config = dict(
    n_experts=16,
    experts_per_token=2,
    d_expert=384,
    hidden_act='squared_relu',
    moe_layers=[0, 1, 2, 3, 4, 5, 6, 7, 8, 9, 10],
    init_std_router=0.0235,
    optimizer='adamw',
    learning_rate=0.00137,
    beta1=0.9,
    max_seq_len=512,
)
Below are experts of layer 3 (counted from 0) of a mixture-of-experts language model. Rows are named router (the router's row for the expert), up (a neuron's input weights, with its number) and show model dimensions 0-127. Each number is 128 + 32 x the weight over its row's rms, rounded and kept within 0 to 255. Numbers have three digits each.
After each expert's rows: "mostly gets" lists some tokens that are sent to it at least half of the time. This comes from a sample of Wikipedia text that the model never trained on.

# expert 1
router:137151102169123146133106067083107151140100149169146062110166130079102202124154126117193137166099106082159113137041145164133105064114130140084083160127133138150092137127190092142160144152129160075086092166161108171143152134181071087165144104126151099113050127174145061132147104137141121159107106177175156168123104164127162157192104175109122110179113137137100139134066125108113142106102
up0:110112124150147086152129167132081124105132134101139145153138096139108153120114096140169136133000132120148118164132160138163077118161099128108128107133133094119135127174105085077226147066125128117129119151164115144074205115143137109126145089112152125140090131122174178097043099130109135211138099143162165124188079132103083135125143126151139146132127187121201142094103183154138175152101
up1:113123151142136141051110070140147090044102167132149146135104082139103149117137104042110105060081066128131128135070103121123118127223129163078123123136134110123165102137140066105144104072097148157157084153203174255134135167096143139155119133091148108112179103125160132122143151123154090125094159174161099157117093135173123128146113096108146124051091115055164128106187138148174091099132
up2:069148155148130140130126099202152158120116163118107152096147152197080131073107134169137103108144142100170170183151141119185207089121065109118122123178070135095090090045092170134080158108114103122092141119138078115140130138149096144138136096131109156138123089111128152105078090132160141156109146081138174053111123145102161136112170129123074101120071101118106092179155129146066172103102
up3:123145133165149043123137170114106126103119099168120181206119175204142137120126105096139142108107118139079218151118120191146164123098133106132162117197090133158099162126119096093153097197083152116154136133171141162094141091089133143140152128098134093123133134157151132155187087132193133136112096108117109080118109142160112154103075145152140114125081129159157165146074174160096140060103
up4:128139127132148104137114127095065128159108139151113085123116086052079176115106067137114069146131219135093106122130090097161102140089139137074173126191152166075096126119060105147095143155133107140138134182136097130112169143160127130129255144208114103119172120154146154106176132155078169088122145102135107096121138165147131089140102128162152151126083092038161165118109102055155123090149
up5:131142154128084091155135179177145142170153133146160148138150084143111141125109114168141139126100107131085134107108076133124157130094123142158158137106054089143147141114050130132097074086092174209140184065135103120129086166113135149106027075157117116121108153122138117126191087112127096148131087127165168183116130130095128103145157062153112138076153159077179108093154130142139149130089
up6:120092138142152150111089194112114097130126092119132137142121099122102121118112168091090131133160153137107143141096102107153053155090078144102091180041142105163120147108138122134117082085113156118255149135100171199155176142123137153178167127160143055137108173087113206127133137199110156074089165173134104122125067091136146134112067140153125133126161170132089117087100141152107160115160
up7:132131142076154073120125126154099066155148147161110169162138115094144151133164104180162116085131117132128161126160079152100158101155138120139184132107127172123126112138089139088175100106149159148155157179120132115143125071118129110135133131152136174127052096053138175106158154070098123148176121128040166144112151128109100157128137167144141073100104147078095124097125122181137166130079
up8:180157073108133075127172122128137141128157154170114156145100123134098161143070093134143151130143106159110158140089089115158106110099111172120165132095128082126115122118111101080102120161084120176146124153139149134137103145156088000146121092073061166141112121160143171122157021109149015117155106145116083092165122100144133165091065084139100137144087100129129108154128107144105089145088
up9:136114133077149171122160126148076124092148108193193128192138130159195174133114165109192123100099090090082091097141165131138086121120126131132145136107158170128107150165147174072145128107178144117203118054156170140156127113151153166155090064093112111092138116158093103145145112114150142059127090095116130018202113134148094110113160151169115132069143101167083104187150142124134101121097
up10:065090154133137122169129137156088131095114119146123123129140087147097121150097046156163096145137140190110109085138192132163179116129163159174117115095071088067095095104118132132160116057117088165117148255175095171126123085163122097162079097101152110145133078140177135136134120152142123159113114110114069105164093136136142075085086147166216142112148169089087127132105191203112115107125
up11:142144176111225173098129156203133086171088133164112120118163141099108137164193229108177101161169130157157055188137098134167067125104136138141159106118145082150114178101171161049139082132114138131101103130127145096120087170113229120130113120158090150095139096137104115134150081123147111118102085124144124130101146106129092125105041082107167075101073167074145137179101118081111107088125
up12:174117092112115061116116126170123081065105134124150126093122109167092081110128114121127180114012067136115152173165169133000177103102133116112094108132109151139126154111213174157142152164154172172127108130130114136150079098131102101113138100138124136168091176080117143136083116133126079217092099109166165112144151129196079134122132166173100088116166197134154140174128087141102140169145
up13:141090145121092179160078143157126141119188117108154161128163137124119142068094152141115140113077110100112065098195128112129170140186129122101107135141099145096146149126136171091117067143077143124167196124079137169079117147105167097073139142159099173122123112152146120111030124145142099160130096133177155110133187122126144106143144146165106098141122100106163145194126133179108174106132
up14:113097095154095112128138148128102151097121086191091126152242158170110133166120088182142138140121135118122090130188133138107129137184093117140122147122122158131142107103142136140136131076106106142147141199158136160190105205099094171039102148095114086117152124095142080093143138158153100094090093133132141157179164150142110135137097112137164154142165130127163182127162126126119110072141
up15:156122206117140098126155149093081162102132126102082148120130106150138148150158157128117130115090126171118191149081133159152118165092139082137133085130147114097058141148141132114159133116210080128161142163168158085153144125167089091093167123155125083238088096134148178126136127070110150188095173204088120100106182131170056137107113120113110154099131163127143124162123155133113158124105
mostly gets: "ville", " Arena", " Johnson", " Island", " Stadium", " Airport"

# expert 13
router:058165147091094109098120133162101127080097129179122127126113122115106115135127113076129104073090075119170123090157119076142167102101126142081193086092077148142145149129082126182141080174152083123184096176140089102177125155185105148150092169113115133164166117166143115134134158133104100192082160153117102129146116135198153160119123189074174097117095116103094142132098089125097092101082
up0:074138072077150134116146093116083105088143134155116114142147156133147134114137165103110104084109090174096132103098115137200117115101175120110146123120183099100149083121166147165134143199091064127175139152126151233165173124179143165147162127150119088120160114132118143196085085087074091080100101174076141015160101102133143186148108131135099111147113154148072102115105131192097122098131
up1:106107146122124110108170182139113087142100122128058116151188115119115178118113065145121156145161103116118165126095127144111127125144065131160134158132117158122101147105074152134123080154090165077170110144092112131099150152157131104130148154095175103105157081153164111116155116095216016128135109128172116169117107154207168165024053096126141130126157114102127153134087177143139124120107
up2:102126130099121127170102101174085140125137147168180111161168221118130101139148164133129101075140163083082122146071154136165092107120136149073136085118167113094186125159175126104152081172099103110185150099166181191131152130170190106190085135130097157119123138096140115125137124123116084159107105119135100075129126186154138123116087144132070124123094125129065050128106167140086092116133
up3:128122129142164133099141134124136106140130108166078081099067159146144136110120075099094148179161131119123140178146110120145164164170140125104108108133115130131100155100114105125119140129142132137159140179094165128109056126175111101128127120111095067130134130169095151150139124124099156129157142163227131142117113085116120127058043101091135132125089140131147122115084132198134123135108
up4:172215119094074143154131010132126115116148093158122186112140184117186158154146124170139117170105121091133187132150088150192122108145147195128115133121059157120098155125122136100110195108124082100133130167057124151110132081136176123218182144089105132072125103158124115113144118105114124115104104149118112099121137145097143168102165120132112188154115143107096126151109157097158095088084
up5:139097142107060126166099162133131175167158154167203114114134151120106126147146149119160139135142094108132145114129120136094158193178141069111102135086188121104152093128164109151124116141137122127033132114149117147172045166122126096157138170132080017157077075138157114139099127099144124074156154134106133141049128116114120139135083134167102156133113133107144113168131109138075160125125
up6:160132069126124152132134141134119184197120129156125174128144140127060161128193083099101158121206123108144164116183180107155143125107147068135098177062183120099147122159087177154113160022134146090181113133137156101157080181119131097155108120206103104060117113162132097136178140187061079112156114101123135166136180171143095098130198113106153131107192142156172118090116103149172141170114
up7:177111079145056055142141122120143146177093167090115084090114131118156148117160133134175180093178089144140080137073122171141117109158155150118092132137129110118095137139143119159134113093139093129093100198131117164136129120110136112119149069142137130145090089107124196115163144161123121149165131154131109094128148170148255143101077139143072113137136163122152160096075103172101126141086
up8:121147092074140167084140149121082179137192149155149147120126128127177152112145196132147090135106062149114127134097108129166155107102127114108135126135093065117108127141094155136096152179091111146125188153120126182195153206147101144120168103150092125089125141069083129185097057091088107155158106135093142068155109148140126137110126084085123128091088133110044128153155115124074138153179
up9:171103163119088115153114112082135142192147124134156055142074186089102168137132091176155165107145066107119102137126111130154129169163122086126135105098154086138153151113092118142194091125115119160104164119117148128146156143058121022124089188146139074153065115107162086139130104141136148149187139159068135147084087165136093125164114118199109121125108164059107073142108103089121117069106
up10:097139164111066133127156089133142063118088129094063119128116116129186181111114119152104118102138126076131165168124103216137155170185111104129095114173162111073135134128138100127108156129116158144129186169162131068100109112147182150134120113098125130143178140135141087161120124120150147084136150115133126098139160104125160136126102134166150087162102123147084076130129136146050135118121
up11:162157054115097148118162110130121150142084152151155101112098086096194159120121192115184067180149146094094139166182219121166117108153103134053146170160136092110110149149131131093139099100117150192111098099173157069106130112126173138145081128127093089142106141108132120094113152140160134157152167099155130153137139099126114120129087132145052129188105145138163153173140167137197102118114
up12:135109094136092134132196101198097127108126116126125133130100093110092173125092180121105167117103129110117092121140122140188151137103148117120123135126098121082093118177190133125134119116146119194122130155190142103093176105111112143082145138088129124123102092166124153105088091119112119178101168125142194112105128141093092123083120064255137136105184095096121138117093189169145147147100
up13:190121151075055129105121119113116130129084097117120121117177175100058160151152094138133166125150032125111177168073096201140154149145167126109106156198123141139135104150112110130223118104148195144162140105134098135095150141091128138182100132150097093122172159187147113160145117121166075157146124196148096163141085123115146113132151118123066134062176156076128119084084156169137105172089
up14:184063103099132144103137133139174073134136154131143099096163124161148151134133180194107168096135070109061115120170101139100110113171137075128050167156112106120113114149179098121143166115127089140131148074120130103135164117132123053094125106090112150152130128184112123114159128130111130142134124118092125115116177158069105099158157115121155132079095130130140181096150082147074141126093
up15:125118176095134171118156147110107116182110146153136080115156139097110143149155096068082156149106096092097079134120052153149107145148159081129160188078118216144139120130163077132111114134086181052166139150147153166127185123106105065148149131138123121141154122186141106085096160135126090132121128176102129175162148218164115109116117118195112121134118150115117133120053151204145139134057
mostly gets: " American", " English", " French", " Carolina", " York", "ville"

# expert 11
router:075087103141147141172078131172108169108118138181150103178171126102144084091112133076143082149177081098148166114079099099155186116106074169148188166085104115109100116103132173113184105107098110150141146091145151210138120097113129077082188110165153085112082164188170063103109157134122133090160140119131089123161169089137140098162122078101117103133159186065168096176136146156122148111153
up0:118136080076110083120096156090114173078150135090115155134121177118149157082093106191126147115105123141101103137213148147078144049084148094082104072108133105175137082130099130201121108142110111106162123114151118175152100146125081090108067081143067131090216092116118136121132108135118058171112125144088192135157203143146124102066084151121159114109104148103121118136153114113123122086121
up1:148092089069150167138141112117125141080163116137147175172109142124119117143069148138083089111116147150066101187171117142143149189116134093099141098099157064056109198127120115131125143152095060147086144165121213089125148083132166130101166124189099136086135141162147154187155115116147111133134104101153146093178151114102084141138123133107118199148126105134149140142131107102108110136162
up2:132203112048184056108167094096076154132098194157136117103151153072116163147188186151174173141146104080113126142138109131104090091152106122116126113102126178102100136124099117142097088138123120154099125204140099141161201157196180119197160144117123117086093119123159159158101136169115140138178117179177120124128163189100115150157117189116148105155135135120139096121078096094105113147093
up3:158148202118117163145105124154102135088100194146127158131131145107092158164139130186088151130122108135112119148138141153143113117120156070059042000167109099150218118091091143128124187152167127159094144088132097117200104097099114191139109159139131164100170151118141184098116144151188147176109152168137163149102126125072133207130079161088132145097136181143131093137110074096133074112098
up4:149099158092111122149067167101134157105173143187117134088148109171134097122111139147132144068079112194114148176100137148101120161166174128131138135127108154141110145183139109120124144148158130098075170172097164129136064116162066138027118124153142134183137154071157178087137160123100171139160139116146117126097162130166152115079111182156102169094136124115118112105091137137129180121111
up5:126145125153118165149183099146112097111159146121157131068091050132111176151110083151209102152133171155130062181086185155113088124173109122066154141143153081102158106125091131101146098138151102099144153162109148117140096113089132156118110168122152156124119120071067147117096141159175102075129164140110106136078131085129151107105104090118081153070070131113086137132127138125161134090136
up6:121139135014115120180134110132092096117116115167127110103130132106079130120153138132186143167123202049131108136122134139141056091126084166100109107106142075128110155122102133140159072107143151106155096132071152110117132129117161119143108138154083104115065102091089145108110135169121152145128142172134109151142109136130133126108074140138121056097134136152141148175063075093126163048102
up7:105168181148088052107147076143167135085135180131128054131130165109137141129140105171094110104165137152091132154145126158108102155155109125108158142152157119090136116191175113141164015193081151086151135134095212098099129120166115153160114116049144139114116148143125124172127134140174159124181124134110139118086154183107100141141108174119104164117129145110111132121108164033144048131089
up8:099094127102155162124139144171143130172134160103168123118151104114134092108118159121102112094117161077147098115130140095145161103142100123118069121174154150111121097113128152109145117121118138183102093126129142130182184104147078141155109133092131098117147085083088156084154119122104190076153112135106098125111097110123108150120110066102116138091115079116058135068126155116109133117082
up9:113133131131138074116117110160104087136109164131101084177090168100123143173149148158140153006142120145094121126088154135153100154136108071073007050141112077110135115151156132117114099135161118098098115081123129144120132116141147105126163119123092197086133127133145141093115152125115115150151125141157122053104178139074144153128085124090116158031240145110172126092134126173132127114126
up10:129095089074060114080158109118145082081141171155128155115145121120131143161172138130165126103143116131112161172190118131114138184087158152099100117255121144102140118157120131100090144157085128113125121130104101158112126101160107160113162145149142255120108134104110188107127107148091073141127146142097128162136131122110083158140100183093186172123131036093125106097118104135143180148108
up11:125144120142109134134142065101174161103097165078046085189098065109063137158123130139170144120112182135118108155131156127123168138089107101148127143105139113094095170116093067143122187139123095085153119150130140089116132116147142120135135066110107178139181076151124138162136000137134067120138123118101116031082042128111163117155099111105141207134144104106165166120133085156089181150152
up12:132110127141094116162091142006162198167123225150177132162118081149104113127138159138136076112150114127116103121209130114161096115201110140078136119157097118153139153190163070135063134123072124109115146151108155158162128195118106137153126141127129105160154085130127142151058137121116132126082114171156104132142184122142170113117122115175103087150109168140134114145151118136114112093121
up13:143130149088113070098110101140080093064107160103103105121126115113103155108143101206160165072096077148118105154255109140111145163141151139090119051121123157155140151124133144102114098130121185070095086088099110151112097118151171093140130103135139158075096123143167186088118138144151089161180148183152192121087162122094131187144084097139167117121145123146176076128066117120105096128092
up14:140138202113129106083157119092135129112171078131151138101101155109142150121092093094139219117159110196097171190177093186177052130120150122159186147129132149119181159131184082123127224176136123107147084101148098134127138140161146099112106155116095185190163149094096089143130147125176131092130082140109140126096117194156124128112102135127186070141126181141077100110124132101090107118141
up15:132136116095115192095151101127122098182168154216149126114127138171118091179133156137126161140110106078162124128173127139120158130129103080137189145116140186122080135084114144079165129167128173113167085182126113064127160069146114112120094112131101095144124137095105132182110109122132100116082141143135120137115194131178161140114151176127101146146033174117126115163132141151191147114105
mostly gets: "\n ", "\n", "\n   ", "idae", " Animalia", " Synonyms"

# expert 4
router:151142119146174159187092166142147128127145119099091133115081122143069092093099138138086117109121120165143097121147181101106070141152191148100142082129063137147060167126135089089085120095110091148095153116135182147121074099131082141090148117124090127135131095089049179135077113122072173155128177163186123076130147105123124141077132113114126155091147105097112091091144115187163138174169
up0:150069133144138137123131110192136146201086108108140109165124110157109099116132135158155138140115081197084149116103104146119118112115186112148169124102107154043097147142145161139166187097165099199110105108148119109126152118102154000178104123132097114109131181110097090098103117128128102092132083147148145085129135127183147108174133122125135138105152121168149130174159109130103178112123
up1:091174083115111082136131138096118109118122142121149111088178142104084181110152106172137131094174130168097187216134107195185171154173084137146157208091085131173138138044106106109134092135212153140136172194124141129173140128139125128137103163098088051132119117082116128113159038118184110125069134135099122107135126196084094091128149145163099140128078171103115105120104124144121177087142
up2:151107117094115091129133151162103166152103125146138109089128179106116101096161129100143121159159114111068103191135173124123070125151137137109155084135156143118084152231151136149119093111098172129118136184119137172100137118144170072144146116107127142129085147096227176074120100114095152156175120079165110133099071154095091176112083125100116115138106141078126135111127159134149111116117
up3:119103155147082141127106100066167091120150124106153096164095066095094134169142081085129142078110157155158077167152116118178150178143044124160142144114157099082106120131078146113183177124198117084220144163175122122077109131080149099125105151112111108108107067129070120095133101153110120137116165082106096151130150100137180102195145112154078190106100130156147109130160115151153155109122
up4:122095153082098159092126169177127141170154103115162132147173162124117098137157171147099137098133109107113156154146118176124112116110105112142150117095111118100162143162142113000178151124121150139112096129141129152119117095125128132140135132128150102127089138105120179112168073186138134145083156146188091107102043161125048082098125142133172109112122195113136146113140156237140087121129
up5:100168112164118083107131153109107137124117165186118169137150126126157102141116105131116147154137136140116186155070134130118149083116178136090115149106103080127188143085147158114111154148132101139130170095100182136097137125124100123107112111161104130111117131144142100139176118141088137168105168135124112155099174136182155129191103165079129129131117195097077101149102182113111117147087
up6:090123120125120066162113129107117169135107155136152128104114140133128104115156138197134100102113113115128123141156064025115160145101115110101106131102090117144143054103146092085132115166183142123113168036157143155097066103127143164139172150089115106057201130114120176168097119117174094107111091127104097126124155143122086112140104117161090139087108169150105133151091132097105174151112
up7:075070161098133118127125153159177152184162129113135151158131152136154096123157182106255125067124109115116149148131146097112174147122157114124165190147101142110158136155183130105147182106137173137121063144117135106147185114140192120225099095126134113096148083172085145167100138031125110129189102128158128115115096123167155144128117088094120079146150079109161108161113152153129116118126
up8:123151155173145133083132146121127112083077147098120124066116144161137106081200126134157129129119168118103110155189130152131111155142105119104125172136180151184143162136136156077129130117201084130118127093074159119105107148173123095116127066101128155046140161095079078110152151119118085124117100145149098129104112145117123173099174102135084168133144076134157111142061151074085145100115
up9:112118177118136070117200130166126171124093220080140045149151066086172164114137122148112125066201128130154111172157082132120125152148116133183157144139127124143106139159131144179164186135126105120225107186118114126157141153146097125098135101097168061160099075125167087086140125030106159077085099141097127122135137089165136177131109139088135101145123163155112157142141157154131152098123
up10:096042161085107093131187095165124116105114129142137055141163129132146132086163144069125096137164136140139088111116159113177106141121129118122172057096150126061067136085101174175170137119135080078136088141116089143069147102134181096156152167101168057106084095098102125144069146139215143141162120109102136109143117089134138105119098155130133116102128152109120204150153104151117129146124
up11:105078061115037174097130115187091106163115099126115133186104131148132119114171164150111127085183181101139130155120136160157128138139105082152136113062135144043115112112082135127178109135130147073119102110090121118099123089140151142183098126141130125112120121102131186149148065164176136119109131122099153105124078119109020145098124153175119090100137150181193161111109099097137120112077
up12:162121090124112121168140090084061098102164133133143140096051120105187140103186136104137157136183173069065184207072172155184127086105118124125085083106178105114122113141168125201120144127146107139138150149102125115109142103141216059133192099153099070064053159143171115104100109086137125107148105156084119125135138148139140157092113148129118128127124102129104135153136184131115124103150
up13:090076136112123110142170111156133117128084130080182087200132143149135123166175144072152145119127160124087053184142097128157099158178081130165158154087150129057078129139122153171202094112141191116211105166124085153108143085134185003136088158121114069130055168113143160104109137095179157130127097099108131108118097160137109096101143114133142144175137157156148123130159134116137137197151
up14:143134124131213167132114142150173117168123129128145154115156141126088109175093128157132096153072089142127112141153171129090162127092082157182075177107141115164157127129128120130083133119184147131110135140101127109094122079143137118114103079142085110132097088072168103134153123110100121136128126160135118169064091120110126122090128106143140140163170111128188127124000144085137035102079
up15:119124149089144117118152150151120183158129133175137098101156117059125145101164107098174186190196139119084148122106176133161127146156126164096141118065129151100107143173133214183158109116099120140158123156060148119064094111151162128129111150135124119124100141110138142120145109109110109118109125099164136124079105131149137153140165068092126086153081096064116131150054118120130102144124
mostly gets: " its", " her", " first", "The", " new", " band"

# expert 10
router:113175140128157094123137141112116168158089100139086111158164154097127131102134157117163120120168141128137110172070105185149050106123081133140157135124167072138128154094182150110161086140111137103100122167172129104201122079125143119143190057104166136113118091132137076190126142163152142172088143104154125093069112156162113107090124108115153056180149192119131148171073122112146123132117
up0:143136107138158094082121119110039115111147168121117121090150118118121149094148103146189133081115146168097099167052141188128147166110149114138133129135119073147149047128127109106084155089151125091127125143140159155127136215038134108126131132156148119113141133110084095138139084096134085103195135190113146131125176209109138158152149141110073150071100138087173144090093126124115163090102
up1:172121099097111142117111103149115126129153149140127114101145159093115186121198188138139124158104111128148097181044101128131131144123072117100116152123133099157138133078104107150120124195115119133114116109169108185078180190146141082120123151202087149092142181093054105126089073117044037136139084133120056156135159135155179119153124097163083132116120116122107123160107148132110192078106
up2:110145147173107140156120055170109135089126133117115119089086103020115123138140134133123114101204132087174118122138132105157125157188168117112118094135100094138130153198119138102097135204149047146113101186124088153155167160124071149114115167109153136164102137117140175110137107074109101127101123159099151104147106139159173166119144147125060117123126165151091113115129117153113096115146
up3:152051079116089170157208135164091131141136153160132126086115124116098154112065136130099109152047178121102139102136135151140131134180107120123122111104169161147164120133167102135092151111074101077168088102090131131081164152174182114148120106142145124065075117112132131135115082078111075146225082204108168127149145170106119135147133087175155106046152094114171121113149108139139203142096
up4:148062110142171150083081076124137157192104165128105113100130107181171101094209096119111108136170120131146133105124107113141151129144135140161161130163151114092083176157129090115122106124141134104115123151153107174160211142172155105194126207112143090161124110081096097140106120070133093065156135133142129112116144118137170092142147141100083142136103124064131171147171099104053143056173
up5:125134114101105092088085090214087145102129113145158139122152099147141089153210148162166115145121108128138130135111107094115148079125179078094123171168072111151160115122134194145091122181139128127178152115141128140120079196180086126115134130188075162113146119153110126069182068080071116175133072165117092113143134091188121141125160113103063115118131121155079136123101142063134131117148
up6:175165108146115104167129121130084130111151128110128099139114114111133153105081104149103137103145162151108123112162165114124110138163181098148106078164125178172162132175162120131085083175080098126191104158095157103109069207116131156095109185096144108126167077153071159140111129102115119204139112150139140095130202145144081161026132162125114166143136151159165144103112129165082150086109
up7:088124125112167141141104147110129148141058159139143104147069139127136151159112131140047147088129158147076041146140189162151126132085138100119168118124149133120086118064135129129150122113118069107204144152229125125148112126138122114100136115159130167055162208102069110135116125074178076105000129140162148062130148089144125130070101094100099141105079176116141112129140118189137101104090
up8:056146128149145135117157142163094114135118177063095084146141146125107190049125161107107123092107151087150171106145123162121142160158111086191097135208102147145145148112135090161081121106110189132113132117137093117070101194102106083129159160096139083158146204130116099142112186076103130158161090131110173095099089183138070129116129136127147107072113154119112131098106104166057195116109
up9:135164132152134140125083125179120120178125148164094136144166080093101131168134163102149107165136120119113061126132164101078123139153138133134140109131106124156178114097130150120173076159092091186143103124148141158107164191124150145137145116111146128146115126135112127103143118126107128116118114133069131149138138074131189185163088086162139119098166151162135097121058188080136098085097
up10:132106144160136109128145120193155206133201133180140138178137160133144139155112119106149133168145146153085140152148166054148140124113151159133125125094145146176108134138135053161160107109116119136117067117098092164101186211124117095145094161086165148106165255133133128087136118158115111110121109141130085158122148154100156130171071102128127144147168131160115129111107162155143104102092
up11:110163150094105104086161116143090103157149102162105063136100110086110109083118110083095154134101151057163071085110156114171142152160121170149086097136113157101162104093113099193099126080096096074108113168096096150090196092200145066164150140115177138148093098056119164083089111100126165153178150139117150142162113137127122162123110189092150176154056145138129159096092147171123158131128
up12:128072107111147148141157124254093128126187118129159129139141134122118128129151144104162116146101111145140124156102130142083152111153137130134110172115112141131072103105135094147126176152166126146104082051075119156079148151110122094193141148167152135096092094112094127132091064157068067140126114127127104154157158188129116116155114103167127115102097020113131099182126138142078120143164
up13:157117127130136082105137143110109132150160146132127154045152136116117226129167121101146099120128159160160116153104141107131175115097164110117165107167133081070090108189131118134103187167174148024117158105149177210193094105124163065152088091123156139125096134119115144134120142118071058174159117137114161147142176148101103157116144170143138096056089195115172122139121158183096121099179
up14:149126141075137103081157121081074090115160162128170119127165104157109135114145126115161172152097117101187140159164144087161106172118106115152142117107088165095112106119102142155106096134107186131135114122140170145057125146255142086136132134181090138113133086079145133108105073084068067184130119146203137086146149113174198115145122116119121168137152135098122105149110097144110214160133
up15:105127135089131151107101102142115154141124157179102132091128106163148116116116111169132133103089054093089102099138124094107162184124130098124157115178126113123046090116157104131164130160147109124000101097130120147141131134137077106075133130121112148154131109115146107038095110080138091109170137115207161058160184091175137133107088118130093178114147106132164080175093177186056112134100
mostly gets: "(", " (", " 15", " 185", " 18", " ["

# expert 2
router:124103186108126112115126079123129109132159138133079099126121101162154218142107097152108097157143101145078087156167134145134147194104152129178108060226101083047163143110094133183179166139184098151139053118170109173115149098124138151134105125159160139156160153161139178172178132140171109066122114080104164057144195080120196130096113146162138151156064156082107129090118093120099060113127
up0:101088155164063115140148103165146159128167122207101132131110168094137127118144076081118115204140178105136101109131098167069160098134095118114074150134157125106149083155104148099109132116154139134213116128164096119089156127142099118074138118122073083184104134101133116107125099082113117170134166117097175141066174150137153169134135151109149129152103139115143137089158120159095109144186
up1:178107076183096107200182119135126159140107096101118080175040115082163167140120093058127170127152104161123129166180135193110097120135163116131137132094183095150141125104098110077128123216148164108142108169100144094161079151086182127159145155069121255102107094103112087103141170099134108157149125160108096127119113171087103102154126153129130136142138138142140141126125129094155119149125
up2:121084167108137111167142143138145128123181132157126118114089159155167070114170121167089151130113142112170170160112134170115091162146255115093097178154081190172043147126145163100167091116191123064130151172133128127191137120191165131116136106123093081100093183152077111131142142080132122122109125128077178154134167126125111098109179120147132159139106210058116136117122130109165130134168
up3:107129175142158100086123136172146166140140103149138104129106106119141135151187147066169127150186096151141133141149092185093069144099151112100110152147131120130112152130145070134125162119058189131123161120124157097100152068141100131091117154159186128097105150138144088136134134173112059159114094163123091119163089097201088110112120129098096154147159161157174169116123196214092151074141
up4:155123101075067130101195144111118133078062164121191104088074144131116136135130167110157135147104114070138086163184196135144168121164100086081125154143164123105156123084134154134118147094114145129171130111098128141177155113143066058098131180121123097123118144124128138105093137184058106255161140120070131115173114115097046087113169129131194109139086084086110128075197137132143130141085
up5:158093170109166131142106126116139145154184133181136118109137127128162151095169124174103180069118144086153141160146122139118100140198166135085110201106073137135093125181104159105172119160141116093101165141108114155177130143233140129120129116110044123142119116171145090122172121080121125101106129161133157140062170128081168117121142058117103178130102075092078077106134134153161137139109
up6:127067116135105116104188137096107128126139124173146098115183153150107168196103169154108110117117105121089114129151083130111094154190172137119157169136135142145058148044102129108162066146139166157188151121152153122147117173149138121107095202164042114088147133145148123142150074115103034133077097088154089174109139184166129108134084113147136179147094119058179102176139160085196167093096
up7:088143176126148153133196112128151082121150133135181104120143152163143099122159152147181059139113133100152053110120106163115149239120092117157158152147146095061113111128133170155152075108126114089103177171093110036129133068175122121131064076149141113132112114134136146119128145141079121040131053092142130118142136133186078170199100098121134097165092148105173096144145123104081131070111
up8:124107084157095112125173077145110153135119096136134138165145113134173117126145118097073172166142137158113114201112075113062094125144145121086235169172094134154157181139083171109109128128121105098115137132172163146066146100190140147096118104156112140140170136136097108146125120133121103102129076138150162195144082110172162176134106141115143128135098189147109097162064122126093133188160
up9:108142161058096085113184102101121152140154135097155103169161187085086133142143133120150091103135064086120095192175110203162123149156157097147115092130150115097143113133242098169132123140155170082204104162080155161150083122101082133128151142117130085144123163146137152146110157186071162126119104125084112182125121168162096103083098129160138146114102169078146122133137144116061173081147
up10:100112146111146166091165118105112063084130120153185159153121137115180069131140152125157074125108117080122036140112136096097160129128074121129215143161157108134090120147120105144162126151125079160119155143160128106164152107181156158159100124160123073141142116157115124175131075064131159140147110088118122127135149128130108132184110063151094135123109131072146115164104106106114143068122
up11:093079107120106152097207121137186155118148110143132126118169131128144143128120075086098094132148119109131082179104049118146115106195127158141128083065170122124122110138156142142113122155062125128148146128093142105090132106255147105072095081137113088120086079106020114146149124139140179098102072144101112100160150101143123199092105097114139136150087148084113145225124091057090119134112
up12:255137091114038156144179119138110095193039153151192072131166117065099114133110148129127130127163102138095115122109118135120141133085102117080110113131161132157119141127188136157169113121153166147232180126105110184091138143109150098169160109135103100107075137168110141149128136124133131165129103112122095127089131098149136129058168113111064133106111184166083113164143162145140101112160
up13:124096104145108161147138150075142096163131118134163144158164165150147141096132151119102116065061128095151100108068106093111203122109147142129097114105156149255109098142206100140171145158081154053160095087140124186156138161133134089133074161109131164134139124136101163090075120077121107106106108145091123114103133102173155143148157051154185161142154116152080099157142119161158146134080
up14:127116114168143175118175087138154050150124177096079114123152133099149137089153141091121088120120142118096228093106195143108114103133097113094112144130118137112144124132066148159155103113107121126109148104134125157179099168089132065156068088116171091058143144124090118102110136078150076127017149137123098130171140124193126126081119107162114148235158070179149083124100114167109120146130
up15:132126115179141158164094124130104148139079167146143100150155183148165092122137143194119107149135125122125115167153112141137151142169113106130144094139114164144098156100110134131112138108108119147139159232104128115099106108156125113107123184115147120133115113145121167067122136140144172158129097114130243113154170104105113120174124151133090101142098120078149126141079166147107113121047
mostly gets: "po", "bi", "ba", "rec", "vi", "li"